From a checkpoint of a small mixture-of-experts model trained on Wikipedia.
Size: 9 layers, width 512, vocabulary 24455, 204M parameters.
Experts: 80 experts in each of 9 layers, 128 Mish neurons an expert, 4 picks a token, a sigmoid router.
Training: a variant of Muon for the experts, 3530 steps.
Below are experts of layer 3 (counted from 0) of a mixture-of-experts language model. Rows are named router (the router's row for the expert), up (a neuron's input weights, with its number), down (a neuron's output weights, with its number) and show model dimensions 448-511. Each number is 50 + 15 x the weight over its row's rms, rounded and kept within 0 to 99.
Before each expert's rows: a language model's description of what the expert responds to. This comes from a sample of Wikipedia text that the model never trained on.

# expert 44
It responds to: Place and institution names. Words within proper names of streets, rivers, schools, parks and hospitals, such as Street, Creek, Avenue, General Hospital.
router:64 46 46 49 65 30 66 49 42 51 47 43 64 85 49 43 35 55 43 52 46 40 43 36 59 47 48 56 64 58 63 57 53 53 56 48 14 40 40 63 58 61 50 44 74 44 60 50 80 63 26 78 39 50 65 57 59 51 33 68 71 36 71 20
up0:57 59 61 43 28 41 55 49 42 58 47 61 44 39 27 67 65 56 59 68 51 65 60 57 37 39 58 60 76 43 29 59 48 66 48 43 65 61 51 35 61 33 50 51 36 64 30 56 47 64 48 33 60 52 65 55 31 43 30 35 71 49 43 47
down0:59 48 45 68 71 58 77 61 54 27 31 52 59 55 52 71 55 45 79 38 50 26 59 75 28 77 59 43 82 49 62 61 47 65 33 60 34 46 71 56 33 58 92 75 57 57 40 49 40 30 62 38 64 49 41 54 43 69 33 64 38 48 28 62
up1:58 56 72 53 45 34 46 23 61 50 50 53 74 56 28 77 34 38 54 43 62 65 43 45 76 53 61 75 55 60 51 49 31 48 53 33 42 51 50 47 46 71 43 55 73 57 56 44 39 64 53 44 26 79 31 40 26 31 33 28 18 61 72 56
down1:78 66 63 59 55 58 37 65 67 65 39 44 27 41 19 54 44 47 53 49 39 64 30 53 39 50 66 65 28 40 52 54 68 77 55 23 60 49 40 40 52 46 62 48 64 71 30 06 42 47 69 46 68 84 46 46 45 47 59 40 44 22 47 58
up2:29 55 66 55 62 42 67 49 66 38 65 44 51 58 51 13 50 32 85 51 48 39 46 36 58 42 47 46 20 89 60 33 86 56 50 34 51 59 58 63 55 41 44 48 19 73 53 80 59 76 64 71 75 68 57 28 53 51 57 63 39 50 52 45
down2:61 43 63 69 77 61 46 44 52 59 55 56 36 36 57 55 63 44 45 58 59 42 37 39 29 42 51 57 45 42 60 31 32 41 36 47 54 63 50 35 38 46 30 61 28 72 77 49 45 57 75 35 48 47 42 20 53 47 24 59 48 30 53 46

# expert 42
It responds to: Mid-word consonant clusters. Short inner pieces of ordinary or foreign words, often before -ed, -er or -ing, such as Sl-ugg-ers, Sl-opp-y, fli-pped.
router:55 41 57 36 48 39 56 78 54 50 34 78 62 78 67 58 54 49 48 73 39 32 43 50 56 40 60 46 29 66 55 41 78 65 57 60 44 38 49 65 58 45 58 49 68 58 69 73 63 47 45 55 59 34 76 50 66 56 34 24 67 56 64 50
up0:43 65 50 55 42 72 46 74 50 33 31 67 60 55 54 47 40 49 71 53 28 47 45 52 39 46 42 39 60 63 52 24 59 35 11 56 51 64 48 59 39 69 29 44 28 40 33 46 42 47 54 63 54 54 66 58 65 40 37 52 49 50 49 57
down0:58 31 57 31 64 38 66 53 36 62 35 64 46 57 63 59 54 60 71 45 61 54 24 47 06 61 49 50 57 56 50 60 83 42 49 44 48 41 45 32 59 40 23 42 53 58 64 52 71 41 45 37 74 37 64 60 63 38 36 49 53 48 57 62
up1:56 37 59 38 49 35 73 58 30 54 38 36 70 71 63 51 44 59 64 40 51 35 50 72 39 42 55 33 17 60 44 49 38 39 40 47 56 43 44 60 54 94 40 69 65 37 46 67 57 72 37 51 64 58 79 44 46 54 69 43 39 39 50 27
down1:48 46 51 50 53 53 41 85 45 62 67 43 43 34 31 31 50 44 54 58 60 64 75 31 62 31 48 50 40 65 54 49 53 52 22 59 63 69 58 82 57 47 59 43 55 53 62 48 48 74 36 47 71 65 63 43 16 67 80 53 35 65 49 38
up2:51 82 47 64 66 51 57 93 38 71 51 56 71 34 48 57 57 48 70 51 26 66 30 52 65 54 46 65 62 48 55 09 38 59 81 58 71 52 54 32 40 41 62 60 41 54 61 60 39 56 50 68 70 76 43 61 46 33 67 56 61 56 70 32
down2:51 67 38 42 52 31 40 36 52 51 59 15 69 39 19 37 51 43 75 46 45 49 29 63 53 64 69 35 48 50 48 44 39 92 52 51 42 33 67 49 49 53 45 47 66 45 47 61 45 89 77 49 54 56 39 69 47 36 54 52 38 49 69 55

# expert 20
It responds to: Competition and organization names. Words inside names of leagues, championships, awards, parties and universities, such as Cup, Championship, FIA, UEFA, University.
router:51 41 62 35 55 17 61 67 31 56 42 33 72 46 22 33 47 52 33 51 48 74 43 30 44 61 34 61 63 70 65 66 76 48 91 41 34 36 78 65 58 48 53 51 63 57 77 64 76 33 40 55 21 32 55 39 44 57 49 34 68 31 38 16
up0:52 62 73 49 58 53 52 69 50 14 61 64 53 57 17 18 52 54 64 45 45 72 53 22 43 52 09 30 70 56 11 33 56 57 54 51 35 47 42 50 68 48 42 56 35 64 42 52 44 54 45 58 49 64 37 33 60 51 59 28 51 71 55 23
down0:57 54 56 49 58 58 10 44 48 66 52 65 55 57 61 23 43 45 57 62 36 37 57 40 55 57 39 68 49 56 39 59 69 66 59 53 50 78 72 63 61 63 57 36 51 85 64 42 66 76 37 64 49 42 49 70 69 36 20 37 52 73 49 41
up1:42 40 76 54 42 53 46 80 70 23 67 61 32 72 39 54 51 45 63 38 58 35 65 25 41 89 28 48 73 74 39 54 97 58 36 74 18 18 50 43 45 57 65 43 36 53 65 49 33 53 31 61 45 55 51 52 78 56 45 60 65 76 64 31
down1:67 33 40 37 60 64 34 43 40 38 70 22 54 40 54 50 31 40 57 33 53 53 35 49 33 59 41 62 59 45 44 54 35 79 48 45 18 52 49 44 63 54 62 68 51 54 43 42 66 39 77 52 51 49 74 61 42 75 64 66 37 51 28 23
up2:32 64 51 41 37 46 61 36 66 50 36 70 45 53 63 44 69 59 52 80 42 44 47 29 52 39 70 46 47 35 43 37 66 34 60 56 43 72 41 57 62 48 41 50 42 43 51 24 68 62 57 60 89 93 42 34 66 60 37 70 55 49 45 37
down2:52 62 46 74 44 33 49 33 61 53 59 39 24 33 69 78 59 47 61 34 39 57 58 18 45 42 70 26 44 48 74 47 66 52 44 84 80 49 42 61 31 44 43 46 60 45 18 51 60 81 51 51 83 56 29 41 69 30 50 67 54 45 44 82

# expert 16
It responds to: Word-initial prefixes. Opening pieces of longer Latinate words, often prefixes like dis-, inter-, pre-, non-, Anti-, as in Separ-ation and Rec-overy.
router:49 46 37 38 42 45 79 65 49 45 59 50 90 34 28 90 60 32 52 53 45 44 27 45 43 41 49 51 51 47 45 38 73 22 39 64 59 54 62 42 47 21 44 60 91 44 45 74 62 47 30 72 47 46 58 38 67 48 60 45 55 44 53 32
up0:82 73 60 20 45 26 59 60 47 61 39 46 57 65 50 62 44 46 65 47 53 32 47 32 26 64 71 50 44 38 44 49 41 25 28 31 46 58 47 67 48 55 27 38 31 63 38 51 47 68 52 61 55 55 29 54 87 22 46 52 37 27 53 51
down0:70 61 51 40 46 48 64 41 71 52 56 24 76 32 38 39 42 44 59 54 65 37 56 51 39 51 57 67 14 44 50 53 30 50 36 54 44 35 47 32 39 47 40 48 73 39 47 47 44 57 38 33 45 33 24 54 53 57 61 66 56 34 12 54
up1:66 45 39 37 35 51 68 78 68 48 60 55 78 70 35 71 57 54 27 70 62 72 29 35 46 66 63 62 75 40 48 30 53 35 54 54 48 59 44 46 63 58 63 39 43 68 57 61 49 34 37 18 59 27 57 57 68 54 55 54 30 39 48 55
down1:82 54 34 54 45 51 39 32 29 65 80 68 65 50 38 63 75 49 16 62 46 24 58 43 47 58 68 85 12 51 36 51 62 59 39 45 49 36 36 59 45 47 60 43 61 76 64 49 58 43 69 67 62 49 44 49 39 57 47 53 42 42 38 55
up2:44 49 67 35 64 56 26 33 46 75 21 35 45 64 66 64 61 37 40 35 49 56 36 64 67 39 46 29 72 43 43 40 36 61 42 56 32 61 46 23 57 47 74 32 04 62 43 36 39 41 29 46 60 54 49 49 51 40 52 46 53 42 45 54
down2:73 41 63 59 60 69 42 69 32 56 45 24 62 60 44 64 68 21 47 44 57 53 41 62 57 45 69 35 70 45 52 47 25 68 60 57 54 45 64 50 58 27 52 51 32 52 72 69 57 68 56 58 50 37 36 53 51 54 33 60 61 32 45 62

# expert 6
It responds to: Mid-word suffix pieces. Inner or final pieces of long words, especially Latin species and family names and foreign names, such as huns-aker-i, Caloph-yll-aceae, Godehil-dis.
router:74 45 63 53 52 56 28 63 45 68 56 53 66 47 59 48 41 46 73 66 46 25 25 71 60 71 67 66 51 53 86 35 64 68 35 69 10 47 60 52 58 47 39 70 65 44 62 62 68 33 54 61 58 49 46 45 53 33 27 40 77 42 37 51
up0:70 53 55 61 72 52 39 40 48 43 50 46 74 41 15 24 62 27 56 18 57 56 44 65 45 65 55 56 27 70 41 89 21 71 57 45 41 69 49 55 55 23 26 36 17 73 54 47 51 48 50 25 37 65 33 57 66 54 53 68 77 53 52 43
down0:71 48 60 62 44 78 64 65 41 26 67 53 33 54 58 32 40 58 37 67 44 50 82 33 80 52 74 67 19 66 29 54 81 75 53 34 76 71 55 66 40 56 65 72 58 27 58 44 65 39 41 42 73 61 35 54 60 69 44 22 58 63 50 60
up1:52 49 42 42 71 28 74 22 33 40 44 67 47 49 52 31 36 49 53 72 56 79 46 19 39 25 63 59 67 62 59 52 76 48 40 52 57 69 75 56 53 77 64 72 48 60 73 56 36 48 71 63 45 44 66 47 54 56 37 62 40 36 19 60
down1:51 57 19 55 52 45 74 45 38 61 27 39 40 26 78 57 68 80 38 53 58 44 33 92 57 40 50 58 46 43 50 53 60 39 47 36 41 41 37 37 33 51 37 51 76 61 58 51 81 66 53 69 49 43 55 18 73 49 49 52 44 54 43 71
up2:61 61 45 35 16 37 40 55 73 31 57 59 37 32 48 33 41 40 57 42 52 68 58 46 69 52 61 47 61 40 37 47 23 42 52 45 47 34 69 53 42 68 57 20 43 56 38 59 68 22 55 51 53 56 29 39 44 47 39 55 34 31 29 36
down2:66 48 60 61 53 40 51 34 50 27 56 67 70 30 35 51 37 51 59 21 52 46 21 64 68 71 44 44 29 40 54 46 37 67 43 63 66 64 47 59 46 54 76 27 43 74 68 53 52 42 40 53 54 66 28 28 65 47 50 46 46 51 32 36

# expert 28
It responds to: Years and month names. Year prefixes and month names in dates and date ranges, such as 201, 194, June, November in (1842–1857).
router:59 32 51 52 40 46 62 90 35 55 53 90 75 55 58 51 56 38 64 47 48 27 37 70 65 45 28 34 52 72 69 52 72 47 79 52 63 26 64 81 36 53 80 64 55 51 51 53 64 37 50 47 34 55 70 07 49 41 39 50 58 36 52 14
up7:54 65 37 84 49 38 77 51 35 71 51 38 46 59 47 40 54 71 49 22 20 47 65 53 60 49 60 45 35 41 68 49 67 24 40 30 22 64 71 54 49 65 46 29 44 59 45 70 57 40 58 36 43 29 69 09 62 16 62 38 54 39 47 37
down7:49 65 37 20 41 72 44 54 13 61 55 62 80 97 46 37 42 70 71 36 35 35 43 26 53 62 67 71 64 63 54 47 53 34 52 61 43 55 61 36 45 17 34 46 58 56 46 44 47 62 29 69 57 34 61 44 31 40 32 41 70 66 18 71
up8:21 52 63 15 49 58 59 59 42 44 33 77 60 31 58 30 35 47 47 26 99 36 76 47 55 16 31 34 39 61 51 02 52 53 48 25 43 43 46 51 29 30 35 37 53 58 39 38 40 61 58 41 37 55 33 54 34 71 50 66 66 10 54 55
down8:64 60 52 63 49 37 43 40 74 63 43 55 36 67 61 66 72 60 50 43 48 67 47 51 28 66 67 68 61 37 47 68 55 54 30 32 74 56 39 41 26 18 59 52 63 27 65 43 44 54 70 34 33 42 37 70 47 70 43 45 18 47 54 40
up9:80 49 47 45 60 27 42 52 42 70 26 40 72 34 52 53 44 72 66 67 53 28 31 60 47 63 36 60 52 48 52 50 68 55 57 34 72 31 75 79 44 52 48 59 69 61 30 57 49 61 52 45 35 40 56 58 40 54 53 51 37 38 49 36
down9:46 61 72 40 29 67 70 66 66 36 58 50 37 62 63 44 59 58 61 57 54 38 54 57 37 49 39 72 73 35 51 75 35 46 29 23 56 49 53 51 62 57 65 40 38 20 51 34 41 39 54 47 62 43 52 36 51 56 60 43 66 46 36 48

# expert 31
It responds to: Biography prepositions and verbs. Prepositions and career verbs in early-life biography sections, such as born in, by, graduated, studied, married.
router:62 46 50 48 96 45 44 72 11 63 52 48 61 43 59 42 31 47 59 52 50 29 58 74 59 46 46 33 55 57 32 52 48 63 57 67 47 44 45 71 22 31 47 41 64 30 45 36 40 41 37 28 52 57 68 54 40 70 40 56 52 21 73 63
up7:37 38 35 46 32 33 45 25 73 49 61 51 51 47 21 20 30 47 62 55 64 31 69 52 39 47 56 62 31 67 39 54 46 61 07 58 72 70 34 34 11 27 93 59 35 65 49 64 36 58 42 47 80 62 25 41 56 34 32 56 41 44 66 82
down7:47 56 42 65 49 44 49 59 74 84 60 55 82 73 44 42 36 35 61 41 56 56 41 46 43 68 15 25 50 31 29 57 44 43 61 62 61 34 66 71 56 50 59 59 65 24 52 38 37 31 65 18 32 43 44 83 78 72 19 80 26 63 74 53
up8:60 64 49 48 67 75 33 54 52 48 30 49 38 58 30 58 78 20 40 71 73 33 18 50 45 31 51 72 73 32 36 60 51 33 26 50 36 35 39 35 83 64 50 27 55 58 60 45 46 44 13 60 51 55 43 63 39 43 50 48 37 21 37 51
down8:48 44 53 46 28 41 57 41 56 48 86 54 57 66 48 64 49 41 49 60 19 33 57 40 74 25 35 41 30 55 26 53 58 59 57 43 31 40 53 43 54 31 42 37 73 61 74 44 42 56 53 62 31 57 41 50 57 68 39 71 52 50 67 37
up9:44 40 51 68 64 65 67 42 47 63 45 36 61 29 29 44 26 39 54 45 58 45 42 51 55 53 43 27 33 76 57 48 98 54 54 47 48 36 53 69 76 52 57 60 15 29 51 54 84 50 78 59 52 58 44 61 46 75 43 30 57 31 82 62
down9:49 57 23 70 31 62 57 35 32 56 57 42 65 51 62 51 46 53 76 45 36 44 50 38 51 47 59 58 70 73 08 25 87 54 24 44 64 69 45 51 37 55 67 38 76 43 73 14 49 64 82 50 61 24 81 56 40 50 41 42 39 90 39 67

# expert 3
It responds to: Domain nouns and adjectives. Field or domain words naming sectors and activities, often after the or and, e.g. political, military, research, railway, music, health.
router:60 38 45 60 38 42 71 50 39 32 42 47 71 34 39 26 66 47 47 50 39 15 33 53 43 40 44 41 62 36 50 29 69 49 48 46 66 44 70 48 37 46 42 92 58 59 48 46 50 61 55 69 33 45 96 45 41 54 40 30 76 58 31 44
up0:61 20 30 43 37 74 54 46 36 55 33 61 46 62 47 61 60 48 54 70 66 37 67 49 59 62 57 69 46 45 63 62 31 63 48 67 48 68 11 56 40 56 52 38 47 43 70 60 33 87 38 26 56 30 72 38 59 57 77 69 35 33 66 74
down0:72 48 43 44 65 47 45 49 35 27 42 38 42 55 43 38 20 54 27 52 57 50 89 18 61 25 38 31 49 62 45 22 38 23 66 55 62 43 40 60 43 47 55 47 33 43 38 57 55 71 31 24 55 25 56 57 43 77 42 58 32 71 68 61
up1:39 71 43 63 40 52 41 62 52 41 46 36 52 47 23 40 36 61 57 52 54 72 52 63 63 43 45 63 81 53 44 33 48 50 51 45 31 42 93 41 59 61 71 51 31 64 42 65 69 45 81 34 49 57 52 53 41 40 94 55 35 42 31 41
down1:55 59 27 70 37 83 54 57 28 81 52 39 71 70 34 55 42 33 48 32 49 48 31 49 77 64 56 59 31 35 36 65 55 60 37 42 50 67 47 47 38 57 46 49 18 57 54 54 52 52 61 45 44 56 54 35 49 65 54 49 62 76 32 55
up2:34 43 47 62 60 47 51 30 92 70 42 57 49 64 46 30 41 45 40 46 62 59 29 27 39 69 61 37 63 39 61 24 60 40 52 54 45 32 35 38 31 88 22 82 47 50 70 23 51 47 66 64 43 65 19 59 51 52 29 27 83 56 58 28
down2:19 15 66 71 59 38 57 43 48 83 40 43 34 52 42 46 23 52 46 31 40 38 58 61 37 41 62 48 25 72 41 20 61 80 38 72 43 40 44 58 50 64 42 42 48 52 34 44 69 24 40 51 37 47 37 11 85 39 49 76 37 49 73 36

# expert 37
It responds to: Place and taxonomy infobox text. Prepositions and colons in gazetteer and taxobox entries, such as Village in, County:, Class:, Phylum, located.
router:31 24 57 40 53 40 53 56 42 42 43 50 77 47 46 34 60 29 58 47 44 34 27 39 62 45 52 61 50 49 82 53 49 58 30 58 44 61 73 38 59 70 45 61 49 59 42 71 44 22 48 46 55 81 73 43 34 68 35 61 82 36 43 42
up7:56 30 50 61 36 35 43 41 50 70 64 48 43 42 82 44 45 57 45 49 73 44 48 40 72 54 36 74 58 69 75 31 27 53 47 59 38 47 63 36 47 54 93 64 71 56 45 48 58 61 19 32 47 13 43 54 77 34 44 43 59 22 55 41
down7:58 48 51 50 71 44 63 70 47 61 35 45 46 51 60 77 53 46 60 52 52 58 63 52 43 33 57 78 37 26 63 19 54 54 51 51 25 59 31 23 51 20 31 46 59 32 82 46 57 69 56 77 49 35 52 37 48 58 18 44 45 71 53 52
up8:71 67 57 35 49 51 58 39 66 45 65 38 54 55 53 31 75 48 27 41 52 46 56 45 35 59 36 58 34 35 48 47 47 53 40 27 49 60 34 45 77 55 49 37 61 51 30 57 66 56 38 31 60 26 53 40 72 43 51 25 61 46 35 44
down8:69 65 44 29 44 79 43 51 43 53 52 46 65 53 43 31 52 55 54 52 50 49 60 46 65 51 46 42 43 57 40 45 52 35 49 44 36 65 40 67 66 55 54 51 41 58 52 42 36 49 75 51 51 57 33 10 34 41 60 28 60 43 29 34
up9:84 49 16 23 36 52 48 57 32 75 64 63 48 39 41 63 24 63 33 45 52 53 50 44 53 51 34 74 87 45 62 60 39 43 74 41 66 72 56 28 69 49 55 57 31 43 58 65 00 34 49 53 59 52 12 33 83 72 31 08 72 47 74 37
down9:49 39 52 39 52 44 64 57 54 59 46 70 33 54 47 60 40 71 73 29 30 79 38 51 40 56 60 41 58 70 37 70 52 23 59 53 43 61 38 47 46 32 42 62 60 26 53 74 48 43 39 48 62 37 13 29 66 64 47 31 35 51 51 27

# expert 24
It responds to: Biography subject words. Pronouns, surnames and verbs in biographies and name lists, such as He, she, was, has, plus 'in' before years after names.
router:50 32 25 71 66 29 73 59 50 40 55 49 53 46 69 59 49 57 35 43 68 53 34 70 81 14 36 52 31 99 45 22 62 47 57 20 57 36 60 45 39 38 58 66 46 59 42 48 60 36 41 40 44 45 66 46 39 62 44 74 69 41 70 76
up0:47 68 46 50 39 48 47 33 52 56 39 47 55 31 73 69 43 40 58 38 37 47 41 59 51 43 30 28 34 53 22 48 39 22 44 51 30 24 59 75 63 46 51 48 43 39 41 34 75 38 55 17 63 70 47 65 63 49 42 58 42 40 62 81
down0:30 53 46 51 59 50 53 38 28 56 23 39 28 61 42 31 33 76 26 58 21 61 43 38 56 73 14 74 39 28 77 53 53 74 53 60 53 32 58 28 43 31 63 43 35 31 38 55 46 54 54 33 54 40 43 39 19 73 18 46 39 39 34 45
up1:42 34 58 39 39 83 56 61 49 87 29 55 44 34 35 31 36 77 63 11 22 57 70 62 53 58 34 51 32 48 46 60 54 46 65 35 47 26 35 30 39 67 56 70 46 30 71 25 40 60 50 53 36 27 23 32 62 48 76 29 47 67 31 35
down1:41 48 47 66 18 53 60 48 81 40 49 56 76 59 49 59 41 42 34 42 28 68 37 54 83 50 48 47 65 50 65 79 67 35 76 72 56 38 49 49 68 50 25 55 56 49 68 65 35 51 69 44 55 56 73 51 48 53 42 56 58 64 60 68
up2:70 48 48 57 73 46 53 44 28 44 41 38 44 46 51 54 48 54 38 59 47 55 61 67 57 40 81 71 17 40 74 48 51 43 69 34 07 68 46 27 33 39 49 50 30 72 73 35 63 63 29 54 50 43 32 67 99 43 57 45 85 30 67 49
down2:39 46 57 56 68 64 63 62 56 44 55 54 48 68 40 62 54 62 47 51 50 49 54 43 66 79 67 73 50 58 34 44 59 33 66 27 53 62 33 59 45 42 53 28 51 53 56 42 55 39 22 58 63 55 57 41 53 46 47 44 74 35 59 48

# expert 5
It responds to: Linking prepositions and reporting verbs. Prepositions after a noun phrase, mostly of, in, for, plus reporting verbs before a clause, e.g. coach of the year, stating that.
router:57 38 56 59 50 41 50 83 47 36 59 57 58 40 28 64 46 69 40 70 62 51 38 53 30 49 42 44 24 53 31 72 63 40 70 81 63 55 48 53 60 54 50 30 39 45 45 41 70 51 48 37 54 47 40 27 58 75 37 00 55 63 42 70
up7:41 63 49 71 43 31 42 46 47 71 32 51 62 54 49 46 65 45 24 65 76 34 33 65 55 84 75 28 25 53 54 57 18 46 42 65 43 60 52 39 37 77 27 56 55 64 68 51 42 35 47 42 38 30 49 48 43 53 58 21 48 52 43 40
down7:44 46 45 46 54 58 27 32 69 60 59 54 53 43 45 66 75 67 18 50 63 44 73 84 25 44 53 53 22 30 75 47 30 73 35 48 58 53 42 34 57 65 40 68 81 69 32 23 41 84 51 52 17 28 53 36 42 66 83 25 36 63 70 38
up8:48 52 54 39 74 23 55 58 43 50 66 47 58 42 54 52 52 75 85 77 56 50 48 63 61 43 25 40 69 63 65 41 36 53 70 72 48 41 71 47 60 33 56 33 42 79 44 37 69 35 64 46 56 40 31 34 51 56 53 27 58 48 48 68
down8:73 16 45 39 52 63 70 69 39 57 34 38 32 44 67 50 60 84 41 24 30 61 21 46 47 40 33 47 53 63 44 53 50 57 30 31 42 58 45 26 58 69 48 51 56 21 54 58 48 21 58 52 35 44 41 66 42 42 50 57 40 61 77 93
up9:57 45 67 39 60 52 43 72 38 66 72 65 23 63 50 48 39 56 27 39 53 31 32 50 79 39 34 59 49 43 65 59 43 62 21 46 40 62 53 47 71 67 50 65 65 33 69 25 76 62 40 50 33 51 42 40 55 59 44 45 63 44 42 25
down9:46 38 60 42 55 59 39 71 46 42 69 36 64 38 75 42 65 55 56 53 60 48 47 34 51 75 51 52 40 60 50 46 45 27 43 53 54 55 58 46 44 56 51 39 55 48 76 34 36 74 50 77 44 34 40 29 30 68 33 42 38 58 67 33

# expert 48
It responds to: Personal name ends. Given names and final pieces of surnames in cast lists, credits and results, such as Steve, Kumar, Johnsen, Barry.
router:60 47 35 45 35 12 74 60 36 50 09 72 77 70 48 22 35 53 36 46 66 73 21 42 56 39 39 64 49 84 44 62 50 53 55 46 48 35 56 46 49 47 37 44 81 51 44 39 72 41 04 39 66 58 66 35 46 42 25 54 62 33 39 61
up0:43 17 36 61 57 28 63 65 42 45 45 38 76 76 33 43 52 47 64 58 55 74 29 37 47 64 33 66 55 63 37 66 77 23 57 67 41 43 46 48 57 75 61 47 38 53 30 40 46 60 47 43 55 38 51 64 70 57 43 36 76 40 52 27
down0:45 60 33 43 41 16 54 43 48 54 42 54 44 51 62 78 56 16 46 34 37 41 69 55 22 53 50 76 35 60 68 66 35 61 48 71 82 62 45 35 70 38 31 47 64 32 59 41 37 35 44 47 85 64 46 32 71 29 43 49 67 55 42 71
up1:44 31 61 61 49 61 42 45 46 42 43 51 66 35 45 59 59 35 57 52 73 41 56 24 57 58 64 54 17 60 38 65 38 70 41 43 58 19 38 35 81 53 24 58 31 55 26 65 65 33 57 25 49 56 95 68 44 43 48 24 39 54 43 39
down1:14 24 47 34 41 34 55 51 32 39 45 15 64 42 57 69 52 64 09 46 50 78 49 41 45 40 78 57 48 51 41 34 55 59 38 76 71 32 67 84 63 47 51 19 57 40 57 59 67 70 41 48 60 39 53 38 49 55 59 46 51 39 55 67
up2:63 53 53 44 34 45 28 69 70 64 42 52 53 46 41 34 27 30 51 32 51 77 37 54 31 50 55 67 35 25 30 61 50 39 25 56 48 25 43 62 60 66 47 50 53 89 49 53 48 64 48 61 60 09 29 52 78 13 50 24 08 74 43 17
down2:62 20 63 58 37 50 55 70 33 57 48 44 62 33 41 36 75 43 65 46 52 54 46 39 48 45 71 36 63 38 34 61 57 50 52 66 48 44 27 54 71 53 70 44 69 36 49 44 55 60 23 20 46 44 39 66 33 52 48 40 44 78 47 39

# expert 35
It responds to: Kinship and taxonomy labels. Family and role nouns (father, daughter, son, wife, founder, President) in biographies, and the colon after taxobox fields like Binomial name or Family.
router:49 78 45 36 45 29 59 64 35 37 52 49 80 54 34 35 45 74 60 39 57 00 22 49 69 29 48 49 63 62 60 34 69 38 50 48 27 44 78 43 55 52 35 58 54 35 76 36 45 55 66 19 55 60 82 35 43 48 49 32 64 37 70 59
up0:86 46 35 47 68 32 55 48 24 55 57 57 16 28 64 73 47 51 63 83 25 51 49 60 49 66 63 80 54 48 16 46 65 59 42 68 45 45 52 62 72 59 42 21 70 63 49 55 70 54 57 44 43 49 76 40 59 57 58 35 53 39 31 43
down0:85 43 59 65 44 35 54 71 40 66 27 61 52 30 71 48 39 34 46 27 63 49 45 36 76 41 53 38 39 40 48 51 39 58 73 55 45 40 62 59 47 50 42 52 36 65 44 44 45 68 76 68 40 72 58 56 59 46 40 46 30 36 30 78
up1:50 42 74 41 41 55 44 44 45 63 33 72 57 41 19 57 47 37 67 48 51 31 45 51 48 28 41 58 53 67 40 28 60 36 61 62 26 31 59 50 55 42 42 41 52 39 70 21 26 68 37 44 70 99 54 66 78 42 39 33 18 43 32 46
down1:52 29 61 61 45 63 50 38 45 72 28 43 52 59 83 61 47 39 53 47 55 40 69 44 38 56 58 57 47 40 39 27 45 56 68 38 77 25 48 60 76 37 38 76 18 40 64 59 21 70 51 34 50 50 50 31 32 71 30 40 60 76 38 30
up2:52 61 76 49 45 56 72 67 78 42 57 54 76 55 30 15 24 33 47 45 54 48 38 55 57 45 62 47 69 41 33 59 81 22 23 50 65 32 38 51 30 56 53 40 72 46 61 71 29 64 47 63 50 34 41 64 51 39 53 49 58 63 46 76
down2:44 58 70 60 27 40 31 39 57 62 51 32 63 50 39 65 56 29 59 28 62 70 56 53 62 46 65 17 86 62 49 81 65 51 34 97 69 38 35 48 53 26 60 56 60 65 20 42 41 70 40 56 69 87 64 53 52 41 53 66 56 59 50 42

# expert 34
It responds to: Nationality and occupation words. Nationality adjectives and occupation nouns in short person descriptions and obituary lists, such as American, Welsh, politician, footballer.
router:64 46 60 46 44 26 66 78 54 50 64 59 79 35 73 65 61 65 44 50 48 51 56 56 72 17 58 58 49 76 56 36 65 48 62 47 46 44 62 69 36 57 22 62 56 41 52 68 54 39 51 40 51 46 62 39 44 62 39 19 67 54 39 25
up0:61 62 50 75 54 14 59 55 50 45 27 41 38 35 49 58 51 58 60 71 48 27 58 64 56 47 50 45 49 52 44 49 79 48 30 43 65 72 63 57 57 30 44 60 36 45 56 79 67 51 50 62 64 51 73 41 59 66 68 56 77 57 65 53
down0:39 25 51 58 60 36 63 71 48 45 65 54 53 49 70 43 87 33 53 43 24 56 41 78 59 32 56 62 50 59 38 66 55 56 34 24 67 29 52 73 64 65 74 70 65 44 45 66 64 57 50 53 30 30 58 54 41 32 63 54 62 58 34 11
up1:60 56 26 58 52 51 51 50 51 47 46 28 48 54 58 71 57 33 40 57 26 42 69 58 31 67 55 46 58 48 75 61 53 51 57 40 27 48 57 56 67 48 57 46 63 61 40 23 38 30 47 53 50 41 33 38 62 34 28 61 45 42 43 48
down1:20 47 49 30 32 58 30 31 55 99 29 29 33 77 45 38 56 48 67 48 58 63 61 54 61 44 51 76 41 46 63 48 94 51 11 52 64 51 37 47 40 55 74 51 67 38 39 56 65 56 56 32 72 70 42 67 49 44 42 65 44 54 73 59
up2:50 50 23 51 31 59 42 47 59 54 51 62 47 36 28 51 42 34 45 80 60 51 37 42 26 43 56 37 42 23 21 38 46 29 78 50 49 69 36 45 59 65 73 21 66 42 37 27 71 44 52 47 80 54 46 59 29 44 43 41 33 33 70 72
down2:90 69 30 60 61 69 27 60 42 66 51 59 71 41 44 39 56 46 36 31 34 29 62 55 38 50 61 48 50 48 61 35 72 52 55 59 62 60 79 51 60 38 42 64 55 30 41 54 52 28 22 49 64 64 53 53 31 56 50 66 28 38 15 40